Below are experts of layer 4 (counted from 0) of a mixture-of-experts language model. Rows are named router (the router's row for the expert), gate (a neuron's input weights, with its number), up (a neuron's input weights, with its number), down (a neuron's output weights, with its number) and show model dimensions 192-255. Each number is 128 + 32 x the weight over its row's rms, rounded and kept within 0 to 255.
Before each expert's rows: a language model's description of what the expert responds to; "comes after" lists some tokens at least twice as common just before its tokens as in all text. This comes from a sample of Wikipedia text that the model never trained on. Tokens count by the router's weight.

# expert 38
Common nouns and names for towns, schools, sports and local institutions after the or a, such as football, city, railway, village.
comes after: " the", " a", " and", " an", " National", " High"
router [177 160 124 127 101 102 149 121 116 142 159 143  80 138  76 130 133 132  68 132 125  93  78 125 160 148  48 107 145 148  92 136  87  81 148  60 111 120 129 205 130 219 122 127 126 115 170 122  83 127  21 216 146 118 186 163  86 122 103 153 114  88 122 132]
gate0 [ 64 134  92 108 111 158 135 207  78  91  71 139 112 124 142 191 100 108 136 170 172  88  85 156 140 110 129 139 145 134  74  92 107 149 135  69 112 177 156 158 153 130 146 153  38  93 109 146 149 115 111 194 134 118 139 127 184 118 123 122 155 129 104 150]
up0 [143 148 113 134 118  65  93 167  96 144 158 113 130  97  75 167 111 129 163 157 197 100 124 123 110 112 106 174 109 103  82 174  85 121 145 165 108 146 128 153 158 167 106 114  96 126 154 192 178 107  74 137 133 126 141 129  80 154 157 148 185 121 125 122]
down0 [ 80 113  70 113 162 105 132 159 157  75  70 144 119 145 142 161  86 149 134 134  81 138  99 219 162  60  98 156 179 133 170  85 130 147 102 135 180 199 177 170 108 113 131 139  96 158  94 125 128 128 104 110 119  65 105 131 117  78 143 163 137 150 146 117]

# expert 45
Bare space tokens, mostly in tables before numbers or empty cells (election results, stats), plus $, £, %, Votes, incumbent.
comes after: " |", ":", "|", ";", " in", "″N"
router [153 162 112 136 123 161 123  86  48 155 176 138  73  85 120  86 147 129 119 107 155 125 118 134 127 128  51 127 163 174 148 141  99  93 146   0 109 105 140 209 126 170 110 129 126 152 122  86 133 131  44 157 153  99 124 141  96 130 159  97 128 114 126 139]
gate0 [106 137 133 167 132 163 113 122 123 114 201 111 123  95 196 106 117 125 158 180 113 107 108 144 146 147 110 127 101 109 132 125 110 147 100 129 219  51  86 104 139  96 124 118 125 108 127 120 152 148  92 197 176  86 124  99 106 108 115  91 128  88  95 131]
up0 [102  92 142 150 144 143 139  72 130  84 131 144 103  58 143 118 133 112 155 155 118 119 149 139  94 107  85 108  24 146 150 141 122 146 144 128 140  54  59 110 102 108  83 127 137 134 103 126 172 172  72 153 176 109 119 112 118 134 121 132 153  64 133  71]
down0 [130 129 147 113 154 160 149 118 186  91 175 151 166 181 153 135  59 151 162 119 112 105 163 135 140 122  96 140 122 106 194 124 122 135 149 135 150  92 179  90 168 130  92 116 150 115 112 145 158 136 132  99  90 167 150 102 124 175 191 145 123 201 103 138]

# expert 48
Line breaks after list items or closing parentheses, and en dashes in year ranges like 2017–18 or 2014–2018.
comes after: "0", "4", "5", "3", "2", "1"
router [118 144 131 138 113 149 137  85 107 160 104 123 118  63 107 106 134 129 118 100 134 110  52 133 129 125  87 172 170 102 114 124 105 151 124  68 117 168 140 192  83 232 116 116 101 100 129 139 136 118 108 170 166 100 162 151  88 117 107 139 127 107 108 216]
gate0 [138 121  91 134  96  88 151 138 117 136 109 140  52 146 102 132 112  67 137 150 127  90 148 140 161 167 156  92 147 115  91 177 163 110 133 143 100 163  98 121 104 132  77 213 129  78  42 117 159 156  92 139 163 166 100 114 161 139 111 145  70  89 176 146]
up0 [109 116 133  92 121 156 106  81 117 118 106 134 164 140 119 143 159 118 126  89 155 122  63  72 124 206 150 203  80  87 131 145 179 117  93 120 181 182 123 116 131 115 132 146 196 153 145 114  81 146 116 150 103  26 104  78 148 138 137 128 185 117 185 116]
down0 [125 123 140 102  70 126  43 106 149 170 128 132 121 114 113 143 108 169  84  73 109 131 161  69 158 121 119 119 158  98 131 132 114 110  53 155 174 153 130 140 150 197  83 157  75 146 132 110 133 100 129 183 102 159  96 122  90 122  70 111  77 131 113  95]

# expert 0
Articles and possessive determiners opening a noun phrase, mostly after prepositions, such as the, its, their, his, whose.
comes after: " of", " in", " to", ".", " on", " at"
router [132  88  86 109 115 162 140 105 103 165 131 107  41 163 104 136 133 147 143  72 108  97  70 119 115 136  81 143 143 115 137 134 145 120 141 109 110 142  90 192 162 121 111 109 167 118 170 101 183 104 115 136 154  79 133  75 185 123 165 161 129  90 152 113]
gate0 [ 91 131 115 118 136 121 122  90 106 123 139  78 154 114 155 164 180 115 134 120  97 105  94 150 173 141 120 145 100 147  85 120 128 184 132 118 129 122  96 172 151 153 162 143 153 122 145 122 134  91 147 135 179 125  84 141 159  86 139 180 148  45 190 146]
up0 [103 137 130  79 174 135 135  91 153 127 131 138 102 119 134 107 136 118 150 148 124  68  72 151 142 159 131  86  65 112  90 128 112 167 141 172 147 156 162 124 145 141 120  81 141 103 156 145 164 106  74 216 100  94 116 138 152  93 159 130 146 115 148 134]
down0 [ 47 150 115 103 131 121 117 183 159 121  82 137 137 195 108 137 141  89  78 156 119 114 175 124  75 147 148 136 112 116 129 131 160 208 106 127  54 116 174 125 102  44 126 150 106 114  98 154 105 134 123 156 121 126 140  66 179  71 109 147  97 170 119 102]

# expert 59
Number words and quantifiers after the or a, such as first, two, three, most, several, more, plus size adjectives like longest, huge.
comes after: " the", " a", " one", " The", " number", " List"
router [ 76  89 109 109 112  91 134  56 130 191 135 157 116 101  62 124 163 132  80 125 162  91 103  90 113 125  82  85 148 151 150 180  88 172 148   7 131  93 121 199 173 216  61 116 104 148  87 101 151 108  34 152 137  95 157 146 127 151 140 150 118 115 103  87]
gate0 [ 97 137  76 109 155  59 117  74 172 167  84 127 167  78  97 123 157 149 111 106 142  94 112 133 166 103  66 126 111 179 120 201 101 156 114  99 129 222 101 176 112 150 116 124 166 176  98  90 132  45 115 116 134  77 111 175 131 154 145 161 147 114 108 136]
up0 [153 134  80 124 166  83  91 144  77 162 124 104 118 171 170 155 144 101 132 133 153  96 146 135 141 130  99  74 100  93 114 127 164 102  50 146 218 180 107  77  93 146 138 102 178 113 164  83  93  94 142  80 151  81 142 132 114 149 126 122 118 148 151 107]
down0 [121  84 136 146 175 141 172 145 103 139 119 104 133  81  90 108 136 116 131 103 148 100 124  71  92 166 111  83 115 130 133 150  73 126 183 143  68 187 111 100 142  50 162 154 136 159  81  85 148 180 126 182 168  66  72  89 158 129  65 165 137 181 121 141]

# expert 56
Subject pronouns and relatives starting clauses, before verbs like was or had, such as it, he, they, which, who.
comes after: ".", ",", " \"", " that", " I", " where"
router [121 135 174 134 140 150 118 137 130 124 134 163  19  75  65 141 110 143 137  94 135 100 106 114  82 115  84 117 123 126 123 144 113 167  94  81 157 114 126 187 134 191 168 156 105  79 128 111 151 125 134 167 189  85 171 138 180 106 161  97 103 108 139 106]
gate0 [168 127  63  83 168 118 208 151  25 131 152 126 129 180 110 137 129 129 136 186 118  75 162 166 122  92 161  68 131 127 148 121 172 138 157 108 112 169 142 169  62 146  77 135 118 135 126 168 117 176 115 129 110 136 117 119 133 130 114 131 149 171 156 124]
up0 [107 143 161 126  79 139 114 171  74 178 155 100 177 174 104  97  97 138 122 164 166 126 148 188 116 142 130 137 117 146 126 138 171  98 116 131 163  96  98 150 134 151 160 136 117 100  71 147 162  89 127  73 168 116 122 112 155  84 129 174 133 122  78 133]
down0 [ 73 146 178  67 173 119  19  62  90 111 152  84 121 119  87 109 120  83 104 109 141 107  93 126 155 165  95 161 118 122 129 151 119 117 181 166 148 111 180  99 149  95 172 129  95 105 153 122 164 148 136  94 146 127 114 124 149 137 137 138 134  95 111 208]

# expert 1
Space tokens in wiki tables and number lists, before digits after pipes or semicolons, plus stray bytes of CJK and rare characters.
comes after: " |", ";", "|", ":", " /", "born"
router [149 106 104 134 120 150 105  93  84 162 150 136 116  93 110  92 148 137  92 110 130  65 133 119 135 164  91 107 172 170  85 145  70 119 105  56  98  87 134 203 147 183 147 119 118 147 135  75 156 122  60 185 117  75 147 170 100 130 127 185 142  96 142 137]
gate0 [ 87 133 125  76 145  65 182  88  77 160  99 164 225 110 141 138 128 127 154 129  81  92 107 150 120 126 102 114  85 168 172 123 154 114 171 107  85 109 165  90 127 120 159 166 117 110  57 164 112 176  90 170 102 140 164 121 116 108 118 152  90 105  93 184]
up0 [167 121  93 146  84 186  97 134 150  81 154  81  77 178 108 114 129 102 128 130 163 139 135  46  83 157 136 138 176  91 103 123 131 104 140 112 175 131 110 170 134 137  89  62 140 108 151 104 120  51 154 120 147 139 157 143 115 144 124 129 142 162 112 122]
down0 [142  75 149 121 152 118 134 154 113 144 123 121 105 143 116 104 166 146  90  97 176 170 101 128 104 142  58 155 143 101 149 145 153 122  73  51  82 119 127 140  96 165  95 112 125 148 152 129 133 134 160  95 135 149 136 142 126  96 146  84 144 117  83 165]

# expert 46
Pipes at the start of a new table row, especially election rows like Majority or Turnout, plus === section-heading markers.
comes after: " |\n", "|", ".\n\n", " |\n\n", "\n", "\n\n"
router [133 175 121 120 162 175 116 126  88 163 112 129  80  90 109 130 164 133 103  77 121 112  67 153 129 161  41 129 156 152  91 106 114 131  74  69 146 152 142 188 156 185 145 158 157 127 151 122 139 121 128 169 109 132 164 130  98  89  81 177 149 119 169  86]
gate0 [104 101 163 121 111 170 131 150 160 119 112 100  68 128 139 129 127 128  68 108 134 104 135 137 134 169  94 160 141  70  87  70 184 118 125 132  89 171 154 182 160 157  53 152 126 137 118 118 201 139 157  89 146 118  79 146 152 141 152 174 120 136  58 169]
up0 [143 160  35  82 145 118 129 155 110 152 195 177 130 142 141 117  78 173 137 140  78 124  87 119 118 132 177 145 212 138 123 107 122 133 191 107  97  94 125 136 137 140 161 158 117  99 204 164  72 116 133 181 105 117 127  79 154 164 182 108 172 157 102 146]
down0 [125 123 182  98 119 121 125 100 147  63 119 102  93 178 171 156 139 102 178  83 126 164 149 136 130  93 122  61 138  82 184 106 150 161 124 123 137  88 150 122 102  76 123  73 148 163  62 106  96 113 181 114 151  82 123 135 160 134 119 155 105  56 146  98]

# expert 44
Infobox lines like Preceded by and Succeeded by, spaces before years in dates, and subject pronouns He, She, who.
comes after: " |", ",", "|", ".", " in", " January"
router [104 144 154 118 152 154  87 120 120 191 110 137  47 108  77  96 163 121 120 111 148  91  60  94 154 146  59 140 201  89 155 141 127 119 102  72 119 155 126 192 121 185 135 181 154 117 144 136 166 114 100 135 127  88 143 134 113 111 130 165 140  81 133  98]
gate0 [114 117 146 177 206  98 122 189 105 166 145 112 109 179 106 107 120 100 131 176 111 183 182 140 156 122 149 106  99 165 101 122 190 149 152 134 138 184  98 148 123 147  89 149 129 134 106 116 164 138 114 138 145  99 170 131 132 139 124 114 101  91 125 192]
up0 [118 142 163 162 129 133 122 132 121 102 158 156 143 148 141  94 150 157 106  44 128 137  95 147 181 112 143 114 122 124 106 142 193 113  93 107 139 157 100 163 178 134 142 128 111 149 140  41 125  42 109 177 122 117 118 181 150  94 125 122 146 114 153 177]
down0 [144 135 184 141 131  60  91 128  79 115 158 140 110  81 107 115  79 123 146 127  97 139 117 125 115 122 165 121 138 122 132 139 129 140 109 180 142 195 119 165 129 139  98 118 126 146  52 172 137  74 133 132 113  51 141 152  99 101 106 202 178 128 142  82]

# expert 42
Lone space tokens before numbers and years in tables, dates and lists, as in "a 2005", "On 22", "Pop 2020".
comes after: " |", "|", ";", ",", " in", " June"
router [116 115  87 119 137 166 141 130 125 197 109 101  71  74 113 108 191 145 106  88 175 106  97 137 102 155  59 137 138 143 119 115 143 130 112  43 108 149 137 176  82 159 147 121 158 101 156 160 149 149  70 155 136 128 178 128 107 139 143 171 119 122 151 175]
gate0 [ 81 132  80 116  76 111 123 132 135 128 116 129 126  89 151 152 123 214 116 148 113 165 108 139  72 177  65 152 132 107 131  78 154 121 106 101 156  88  78 119 151 145 194  89  58  94 177  65 170 100 126 128  99 177  92 106 100 104 181 195 149  94 154 144]
up0 [109 136  78  95  64  89 156 181 121 142 138 148 133 157  66 102 106 156 109 179 147 142 100 123 124 130  88 109 125 157 100 140 117  93 113 133  95 108 136 139 174 122 128  90 118 157 144 130  95 137 136 115 101 111 114  89 170 186 163 133 109  76 145 161]
down0 [ 87 149 129 170 182  60  88 158  82  50 156 149 136 129 127 127 147  86 119 131 128 137 140 128 108 117  82 198 127 172 121 150  75 147  91 124 124 119 106 139 145 109 128  65 134 129 196 190 149 140 100  86 132 171 150 159 188 125 165 145 147 133 125 143]

# expert 14
Closing pipe-plus-newline tokens ending Markdown table rows and separator lines, plus words like same, latter, beginning.
comes after: " ", " |\n", "0", ")", "%", " JPL"
router [150 143 130 127 113 153 129  97 104 212 106 141 108 116 152 160 152 113 119  47 129  75  59 105  93 120  73 142 171 155  96 141 108 144 102  76 133 157 127 178  99 211 143 127 162 131 161 102 183  87  60 173 164 105 140 119  99  90 159 147 119 108 112 119]
gate0 [111 107 122  69 180 172 142  96  86  96 170 117 144 147 150  76 123  66 198 184 135 125 137 113 150 152 155  85  98  84  99 196 183 115 140 101 107 140 141 114 118 168 124 177  95 109 119 168 146 157  61 138 131 145 150  79 107  93 180  70 133  89 125 114]
up0 [139  90 137 217  49 124 160 187 137  63 156 103 114 124 111 128 156 154 121  88 133 102 152 141 116 167 119 113 109 148 136  91 124 132  98 129 138  91 121 139 153  87 145  90 105 145  68  84 132  91 173 142 144 148  82 139  93 131  84 171 107 172 157 181]
down0 [167 121 143  88 113 138  78 122 167 132 190 167  81  74 136 105  74 147 147 102 148 153 114  71  83  64 146 220 171 156 129 134  61  91 135 163 147  99 188 146 172  91 162  86 145 175 141  77 189  93 122 157 123  86 112 116 148 115 105 150 108 126 184 133]

# expert 50
Country, nationality and major place names such as American, States, British, India, London, often after the, United or New.
comes after: " the", ",", " United", " New", " in", " of"
router [148 113  87 123 115 129 147 127 124 183 102 127  88 143 114  93 153 153 122 109 182 100 145  96 119 104   1 101 160 134 124 135 149 167 103  63 111 119 119 133 152 184 158 132 153 117 114  77 113  88  55 188 158  97 191 114 131 131 131 158  92  38 156 169]
gate0 [132 103 100 156 114 152 122 118 180 207 133 140 110  85 134 102 148  94 120 138 150  81 128  50 104 126  98 150 119  89 155  59 138  89 127  82 107  89 160 111  94 131 139 127 158 112 148  84 153 131 153 152 100 139 170 102  77 152  81 142  85  93 132 154]
up0 [127  96  75 153 104 129  60 194 118 167 131 135 156 130 108 107  93 100 100 170 171  72 127 145 146 110  90  90  88 147  88  84 102 132 103 124  74 115 184 117 119 157 145  95 155 142 105 132 119 109 160 162 169 104 182 135 133 134 106   0 109 115  84 143]
down0 [112 148  79  94 174 147 106 152 178 123  79 128 112 122 140 122  81 158 144 163 153  62 109 109 137 108  87  94 109 141 164 248 143 177  93 169 155  92 164 115 152 135 186 100 188 134 173 117 127  73  95 108 146 187 159  99 111 194 120  95 176 158 156 110]

# expert 37
Nouns and adjectives of politics and law in election and government articles, such as election, Party, government, law, Republican.
comes after: " the", "-", " a", " Party", " The", " Democratic"
router [ 89 107 112 111 166 150 110 109 106 138 130 122  92  68  98 133 157 130  80  92 126  97  40 150 160 137  33 117 149 100 143 138 132 154  88  35 169 153 138 150 133 224 153 127 118 107 116 101 123 129  37 146 155  93 169 112 146 127 109 162 158  76 155 144]
gate0 [ 97 112 109 104 140 144 144 110 130 130 116 142 110  62  80 193 161 120 104 139 160  98 143  75 145 108 143 133  81 161 158  90 131 110  57 116 194 119  92 138 114 158  90  98 162 153  88 181  91 136  24  99 131 105 120  73 171 132 127 126 172 162 141  94]
up0 [119 162 141 105 133 128 171 129 117 105 126 117  85 118  71 183 162 157  93 160 105 184 128 111  93 157 121 115 113 101 114 181 136 124 117 134 162 129 190 174 120 135 177  75 166  82 109 135 115  26 128 106 134 129 167 105 105 141 154 109 166 172 112 120]
down0 [151 108 160  96 116 152 146 107 104 122  82 100 143 148 156 179 135 149 154 116 101 189  86 154 108 127  87 168 112 159 112 110 127 102 149 117 128  88 148  91 120  94 111 116 147  70 138 115 154 173 134 105 164 104 131 153 105 142 148 195 162 111 184 170]

# expert 61
Physical descriptors and numbers in geographic or nature text, such as large, small, ground, Gold, low, plus measurement figures like 150.
comes after: " ", " the", " (", " a", " with", " $"
router [110 119 104 127 158 121 152  59 184 160 136 118 112 102  86 137 171 124 129  85 142  98 136 128 158 149 113 114 199 154 110 165  99 180  82  17 109 112 117 196 150 199 134 160 168 108 115  96 119 122  58 190 129 133 138 111 129 111 196  92 119  77 117 176]
gate0 [136  95  82 166 135  80 113 111 136  89 154 109 160  89 121 145  83 146 136  98 142 134 128 152 114 106 129 120 149 142 104 157 108 123 125 106  93 139  87 146 131 170 104 186 131 104 102 108 114 141  52 156 145  63 150  91 144 145 118 116 174 121 121 115]
up0 [102  90 115 113 142 160 148 138 183 146 128  59 105  80 179 114 150 131 125 181  92 145  75 147 131 130 113 138 106 105 100  81  87 129 104 148 155 117 172 136 100 129 164  85 146 164 148 110 118 202  92 138 123 101 154 160 110 105 129 105 127  77 195  84]
down0 [ 98 137  89 159 100 148 141 125 130  78 145  87 100 118 164  41 133 131 122  93 133 163 129 100 137  98  83 152  85 112 164  99 146 181 127 131 140 128 154 136 123 196 187 179 140 123 161  75 125 118 115 112 157 140 105  89  82 168 131 102 168  75 129 128]

# expert 33
The letter d inside names and words (Hayden, outdated, Co-director) and year prefixes like 200, 201, 199 before a final digit.
comes after: " ", " \"", " (", " No", " Mc", " Ab"
router [ 97 150 128  87 190 118  92 121 127 192 116 144 116 109 127 112 180 127  91 104 167  63  86 112 128 167 107 191 179 109 129 126  62 123 156  14 124 147 147 237 106 235 167 174 143 110 136  81 140 122 107 129 152 144 143 161  97 141 177 143 105 115 113 140]
gate0 [144  87 135  67 104 159 130 148 152 159 132 118 140  97 121  84 142 177  70 134  97 143 170 164 141 143 131  60 143 122 128  80 107 152  83 148  86 136 139 138 124 217 163 144 131  81  86  71 147 123  95 186 130 148 117 189 113 111 168 133 100 102 168 143]
up0 [ 26 117 181  98 119 137 124 206 127 123 134 164 130 170 143 127  62 119 159 185 149 125 138 110 120 172 176 142 147 130 111 138 112 135 124  91 173 131 116 175 161 147 175 171 143  91 122 136 135 126 110 113 104 136  97 149 130 120 101 136 108 168 114 120]
down0 [145 126 147 152  55 165 123 119 119 141  90 114 160 120  87  90 130 131 139 135 182  70  83 113  92 139 135 119 121 164 151 204 108 128 165  87 119 122 153 150 141 164 118 199 161  67 137  85 158 149 100 158  97  89 151 178 159 163 109  84 133 117 182 121]

# expert 54
Pipe separators in election and stats tables, especially before party names like Liberal, plus semicolons in lists and verbs like alleged, proposed.
comes after: "0", " ", "1", "2", ")", "3"
router [129 111 111 118 153 134 141 130 105 199 146 174  86  54 103 142 156 130  92  89 161  69  75 134 160 153  65 126 147  92  78 143 121  92  91 134 115 162 121 185 129 192 122 134 108  86 148 145 133 126  82 161 155 117 162 129 147  51 152 139 140 116 129 157]
gate0 [167 126 134  99 156 101 122 134 134 121 139 130 139 186 102 183 168 113 124 129 124 137 100 180 135 168 120 171 157 149 149 135 175 128 179 139 106  97 139 139 154 127 106 152 178 131 105 176 146 103 136 143  78 160 190 105 150 115 128 211 128 156 135 126]
up0 [ 64 153 131 128 127 161 133 157 118 127 149 100 154  70 182 143 165 155 106 199 149 111 137 194  78 105 165 114 125 112 155  48 107 130 116 134 180 181  60 136 160 140 114 142  91 143 135  72 138  68 164  49 152 144  54 108 121 125  87 141 112 106 174 130]
down0 [144 158 120 130  92 201 110  89 142  98 104  77 123 161 114  89 170  95 130 102  83  97  91 105  86  78 142 156  78 202 161 141 134 143 141 148 121 128 121 103  83  82 128 142 118 133 150 157 117 123 148 163 113 174 123 128 139  56  82 148 112 100 100  98]

# expert 24
Pipe separators and sports terms in sports tables and results, such as cells with dates, teams and scores, plus @, Pro, Recap.
comes after: "0", "1", ")", "2", "3", "4"
router [111 109 122 106 130 169 133  93 113 185 160 146  43  75  68 118 150 150  79 121 142  95  98 139 117 168  25 119 169 116 113 132  91  95 137 165 132 134 150 169 117 204 125 141 144 100 139 107 121 148  94 164 166 158 149 133 106  39 134 136 144  95 150 139]
gate0 [146 140 137 159 132 100 117 140 127 138 141  65 109  78 128 148 154 135 154 170 125 108 127 117  96 168 111 139  74 137 114 150 126 173 103  95 158 168  83 129  80 135 124 136 105 144 164 142 155  92 103 152 165 108 188 157 129 114 111 152 176 110 193 157]
up0 [ 97 124 127 128  90 104 184 149 108  71 172 102 130 180 125 143 115 115 134 187 112 134 171 144 114  96 128 151 106 151 177 104 129 125  74 141 119  19 195 145 138 107 145 111 135  78 255 109 116 117 139 107 119 147 120  70 105 101 134 140 143 144 174 155]
down0 [133 141  65 135  96 147 143 133 200 146  86 155 130 168  63 181  92 129 118 177 110 109  63 114 210 137 112 132 145 131 174 121 130 152 154 113 180 138  90  99 138 180  93 128 111 139 111 178 101 135 181  86 155 103  92 168 142 184 115 140  68  74 140 132]